python train.py --num_hidden_layers=11 --hidden_size=160 --n_experts=32 --experts_per_token=2 --d_expert=160 --d_shared_expert=0 --hidden_act="gelu" --moe_layers=[0, 2, 4, 6, 8, 10] --router_score="sigmoid" --normalize_top_k=true --routed_scale=1.0 --balance_loss=0.0122 --balance_bias=false --router_cosine_scale=20.0 --init_std_router=0.0146 --lr_router=0.00133 --num_attention_heads=8 --num_key_value_heads=8 --head_dim=32 --vocab_size=2048 --norm="layernorm" --norm_place="pre" --norm_eps=1e-05 --positions="alibi" --qk_norm=false --attn_scale=0.177 --tie_word_embeddings=true --parallel_block=false --init="normal" --init_std_qkv=0.028 --init_std_o=0.00596 --init_std_up=0.028 --init_std_down=0.00596 --optimizer="muon_variant" --learning_rate=0.00727 --lr_mult_up=1.22 --beta1=0.95 --lr_head=0.00734 --max_grad_norm=0.5 --warmup_steps=200 --schedule="wsd" --decay_fraction=0.391 --decay_shape="linear" --final_lr_fraction=0.0 --batch_tokens=[65536, 131072, 196608] --max_seq_len=768 --doc_mask=true --train_tokens=419400000 --max_steps=3576 --dataset="wikipedia_en"
Below are experts of layer 8 (counted from 0) of a mixture-of-experts language model. Rows are named router (the router's row for the expert), up (a neuron's input weights, with its number), down (a neuron's output weights, with its number) and show model dimensions 0-159. Each number is 50 + 10 x the weight over its row's rms, rounded and kept within 0 to 99.
Before each expert's rows: "raises" lists some tokens whose logits its average output raises strongly, later layers aside; "mostly gets" lists some tokens that are sent to it at least half of the time. This comes from a sample of Wikipedia text that the model never trained on.

# expert 2
raises: "\n", "|", "D", "A", "==", "\""
mostly gets: "\n", "==", "===", " ==", "---|---|---|---|", "===="
router:62 52 53 51 43 69 57 57 34 42 50 55 34 42 59 62 44 27 42 42 61 54 45 35 60 45 59 49 54 39 45 55 56 66 47 42 48 49 43 44 49 59 54 45 56 56 65 48 51 44 54 42 51 43 38 64 67 58 38 49 53 52 58 43 35 50 42 68 60 55 39 52 46 44 53 42 46 47 36 50 54 50 56 52 51 63 70 39 44 62 61 43 51 62 53 48 46 56 64 55 46 39 43 52 60 52 31 16 67 35 68 34 46 51 35 67 61 36 54 44 56 37 36 45 42 45 62 57 56 60 23 45 54 64 54 82 61 57 40 44 48 53 49 34 43 46 60 40 47 51 49 56 53 59 38 60 45 42 54 36
up5:47 59 51 60 57 64 44 57 25 30 60 48 66 51 69 44 36 58 52 41 55 48 58 60 74 54 59 54 49 62 49 53 31 45 23 45 65 67 44 52 51 77 46 41 46 50 39 55 63 44 50 48 47 52 43 60 43 63 31 43 59 41 54 52 44 51 63 35 47 39 48 53 45 46 55 41 34 54 56 35 38 51 59 54 45 25 42 50 40 45 39 52 42 41 54 39 50 70 55 49 43 43 61 65 57 59 70 55 62 46 49 46 54 40 41 57 54 46 37 50 37 59 76 47 53 51 50 58 51 58 37 52 46 60 41 53 55 52 45 49 49 49 32 45 34 52 45 46 51 70 63 29 47 44 59 64 45 56 47 45
down5:54 51 51 50 28 48 45 52 52 65 40 53 40 51 60 47 58 38 55 40 79 49 37 41 53 44 45 31 66 45 40 52 39 63 48 68 43 42 36 67 60 61 57 42 41 46 50 50 40 45 55 48 59 62 62 67 45 48 48 62 55 42 50 52 40 54 28 52 46 56 71 60 57 53 64 59 49 72 51 52 15 51 53 55 47 48 43 43 42 64 65 57 36 42 51 49 59 24 67 57 48 51 44 51 54 34 39 63 36 52 43 37 48 44 53 61 57 37 56 54 50 44 39 32 35 60 49 65 61 47 40 39 57 53 59 38 68 39 48 52 47 57 46 51 56 48 40 39 52 46 59 55 48 73 54 46 49 50 49 49
up6:55 42 56 46 48 61 63 57 39 39 34 53 39 53 33 60 65 50 42 39 59 46 49 42 57 45 35 25 65 68 48 51 37 48 50 38 57 60 50 67 50 43 52 34 54 61 37 66 47 52 55 43 41 40 54 48 62 35 42 57 35 46 55 50 51 45 42 30 55 31 44 49 47 42 50 73 67 42 37 49 58 52 52 61 56 47 65 26 53 59 39 29 58 53 50 24 49 47 43 45 51 52 55 41 66 45 52 56 49 55 51 68 47 55 64 47 79 44 46 37 50 60 56 48 54 52 69 53 50 43 35 54 50 51 48 55 50 41 49 62 55 47 60 46 59 46 43 65 28 46 61 58 41 56 53 54 64 51 64 34
down6:49 43 47 39 63 32 48 61 41 61 52 57 50 60 47 30 44 43 54 57 21 37 46 58 32 53 48 59 48 37 62 58 51 59 59 56 36 62 42 52 52 57 43 55 65 37 73 62 61 59 61 62 59 59 54 54 30 60 32 45 70 66 54 38 46 28 59 61 29 50 46 57 48 39 46 39 38 64 54 67 48 69 48 51 45 42 54 34 47 38 50 34 56 39 47 57 52 54 49 33 49 61 49 59 43 47 60 41 51 64 51 45 70 62 37 65 52 53 57 42 62 48 52 45 62 61 42 45 42 54 49 57 50 40 39 51 31 64 58 55 43 52 47 51 56 49 48 54 67 59 42 51 43 36 48 52 41 38 35 38

# expert 10
raises: "or", "l", "al", "and"
mostly gets: " B", " second", " First", " third", " each", "t"
router:35 40 56 49 47 50 49 66 34 62 42 37 47 54 53 59 46 39 69 73 60 58 56 44 58 62 50 48 64 58 43 53 65 45 50 34 46 38 53 48 29 47 52 49 53 43 66 46 44 53 63 35 46 45 55 41 66 75 59 50 37 44 48 61 56 54 51 45 52 58 42 55 58 45 59 57 60 34 41 53 54 43 52 52 50 49 55 51 32 31 52 56 37 52 78 55 36 48 64 37 56 41 53 43 56 42 36 39 56 46 65 52 56 62 40 28 57 45 55 50 59 32 48 36 44 27 50 68 36 54 38 66 66 44 32 53 58 46 44 57 59 52 50 53 65 63 58 60 52 55 48 44 27 52 33 41 52 52 56 44
up1:41 58 63 73 41 49 55 52 45 53 55 49 40 47 47 38 50 42 46 29 58 66 59 34 50 59 59 41 65 46 44 82 42 70 43 60 63 46 65 44 47 48 36 63 27 54 56 53 53 49 46 34 45 43 42 57 34 55 54 62 44 50 52 40 60 44 43 60 56 55 53 50 61 63 40 59 64 57 53 32 64 58 72 41 45 47 53 50 42 24 52 43 48 53 46 57 65 35 35 55 45 42 50 50 48 51 44 26 59 46 51 55 54 50 35 46 57 63 56 43 49 48 58 48 38 60 47 39 43 46 61 60 45 50 32 60 62 58 60 50 64 52 64 55 37 41 56 40 38 52 28 51 43 40 49 54 50 56 47 73
down1:59 42 46 38 57 43 46 49 55 54 56 58 39 44 47 51 46 39 57 61 38 52 57 46 52 60 35 42 48 54 50 51 41 68 63 61 47 50 51 52 35 49 49 55 54 45 52 49 31 40 41 68 73 53 51 58 61 38 47 67 38 39 49 46 38 56 59 45 40 15 37 43 47 61 55 63 38 58 49 55 53 37 74 47 55 56 47 50 56 70 69 47 50 38 30 32 54 33 50 75 49 47 44 50 54 49 67 47 34 67 49 57 53 44 58 50 54 48 56 49 47 39 40 57 53 54 53 60 47 61 53 55 64 40 62 37 72 36 48 30 45 52 64 45 37 69 44 67 51 53 54 43 52 47 33 63 40 46 52 47
up2:38 60 32 58 44 32 58 43 36 40 53 48 52 58 45 41 51 25 42 48 49 54 45 59 47 41 47 55 55 33 44 54 75 50 49 60 51 59 44 55 49 56 52 41 51 43 47 42 52 42 59 58 66 68 49 50 45 66 59 46 46 37 32 44 43 72 54 66 45 42 56 53 51 64 48 53 44 50 31 50 45 46 79 52 40 35 74 49 51 47 69 43 44 42 44 60 51 39 50 51 40 45 49 48 49 36 43 46 44 34 43 40 70 61 71 59 62 51 71 53 34 66 44 59 43 60 50 50 29 46 56 50 44 58 35 49 58 55 43 45 60 46 56 57 55 54 63 62 45 55 58 51 44 52 52 24 53 54 47 30
down2:60 49 37 46 47 53 46 57 60 62 39 57 37 28 57 42 42 65 63 47 50 50 47 43 47 38 52 43 40 19 49 39 46 52 53 41 58 60 34 52 57 61 54 47 52 48 43 51 74 45 50 62 60 62 53 68 59 37 42 46 45 56 55 47 53 70 52 57 54 58 49 53 51 32 46 63 48 49 48 67 51 65 44 43 40 30 71 46 62 43 51 47 56 57 44 43 54 47 62 51 47 38 33 55 79 35 50 66 43 44 59 54 62 28 57 39 56 58 65 36 49 55 45 53 53 37 71 54 40 45 37 36 58 60 67 47 47 48 48 50 65 26 53 40 43 45 48 51 50 46 46 50 50 47 41 48 42 59 74 49

# expert 8
raises: ".", "e", "y"
mostly gets: " north", " south", " North", " years", " long", " South"
router:33 41 62 55 65 52 43 54 44 43 65 33 40 71 47 56 53 35 61 32 47 63 89 42 54 45 49 56 66 31 44 38 61 44 38 41 42 56 35 47 52 52 37 33 55 56 50 46 40 68 64 50 38 33 51 50 67 76 42 46 42 49 55 51 41 41 53 37 57 57 36 40 51 37 73 49 49 56 52 41 50 52 46 45 58 52 62 50 54 72 60 46 40 46 61 43 47 48 57 35 63 47 56 58 68 55 29 46 48 52 54 38 55 43 44 43 57 46 51 52 67 47 39 38 51 51 58 46 43 56 52 67 62 36 56 55 61 52 48 46 53 65 57 42 41 43 64 45 49 48 46 57 42 47 46 59 41 61 49 42
up1:60 29 53 48 65 52 43 44 61 47 57 34 48 52 43 68 51 45 57 36 53 55 49 67 56 56 59 46 39 50 48 53 52 52 43 46 39 49 65 54 58 56 25 33 45 56 29 39 48 39 62 62 43 25 36 55 52 62 57 54 49 54 41 47 40 51 50 45 56 47 56 56 37 52 57 35 47 66 48 64 58 41 52 54 66 35 43 52 36 58 74 52 58 55 41 54 61 53 65 40 74 52 51 56 65 32 37 65 48 72 45 46 55 41 46 36 47 49 51 50 48 39 45 65 63 68 50 58 34 53 45 61 32 48 45 57 64 59 32 49 53 44 55 36 59 45 52 57 39 35 59 50 48 38 57 47 51 58 36 33
down1:42 42 48 46 54 46 47 68 57 39 41 62 45 53 65 41 49 49 62 37 57 47 32 45 31 52 41 40 51 73 49 54 44 45 51 41 49 66 47 53 35 68 44 49 50 41 54 48 64 62 58 55 39 53 59 59 27 58 58 46 43 58 59 70 71 53 51 35 50 41 51 51 47 52 51 48 59 42 29 57 67 42 46 43 34 53 73 34 59 46 52 45 42 49 45 45 62 71 48 43 48 47 42 59 51 46 50 46 57 50 62 48 56 55 35 49 64 74 45 53 69 59 49 41 34 54 33 39 47 64 51 48 36 52 39 30 40 50 57 41 50 48 44 42 48 50 63 60 58 51 35 51 57 68 64 33 59 25 55 58
up2:56 50 60 42 53 65 38 38 43 39 59 54 51 46 46 53 63 63 57 60 42 42 59 54 32 33 43 21 56 42 56 43 75 40 46 45 50 53 33 45 43 41 50 51 71 49 39 48 43 56 53 57 53 59 59 51 44 55 46 63 36 48 54 59 69 48 63 61 29 60 29 49 57 31 65 63 45 41 47 58 42 47 52 50 57 51 65 50 44 47 42 53 65 46 61 45 47 53 70 45 56 59 39 56 54 50 32 30 46 59 43 50 53 45 52 62 70 44 37 44 49 45 57 53 40 50 59 58 44 61 33 36 54 30 40 45 40 57 43 72 65 55 44 55 32 61 41 56 45 71 46 50 47 37 61 51 54 61 53 48
down2:47 58 59 59 49 44 55 63 40 47 38 52 39 43 60 48 49 61 63 65 53 47 41 54 50 82 56 46 43 53 44 72 40 49 49 59 55 49 66 30 43 45 47 60 54 23 47 46 41 57 43 64 60 44 48 48 47 62 52 42 58 43 32 57 35 57 51 50 42 46 52 46 33 56 68 47 48 27 44 55 62 41 37 56 51 46 58 43 57 26 43 52 49 54 46 61 43 31 53 61 44 48 44 60 39 49 66 51 45 72 56 38 56 68 53 45 43 43 50 42 49 48 63 43 63 47 54 55 60 39 63 37 45 43 40 68 36 30 59 44 51 27 56 32 59 51 74 56 65 41 51 61 52 52 56 53 48 46 54 51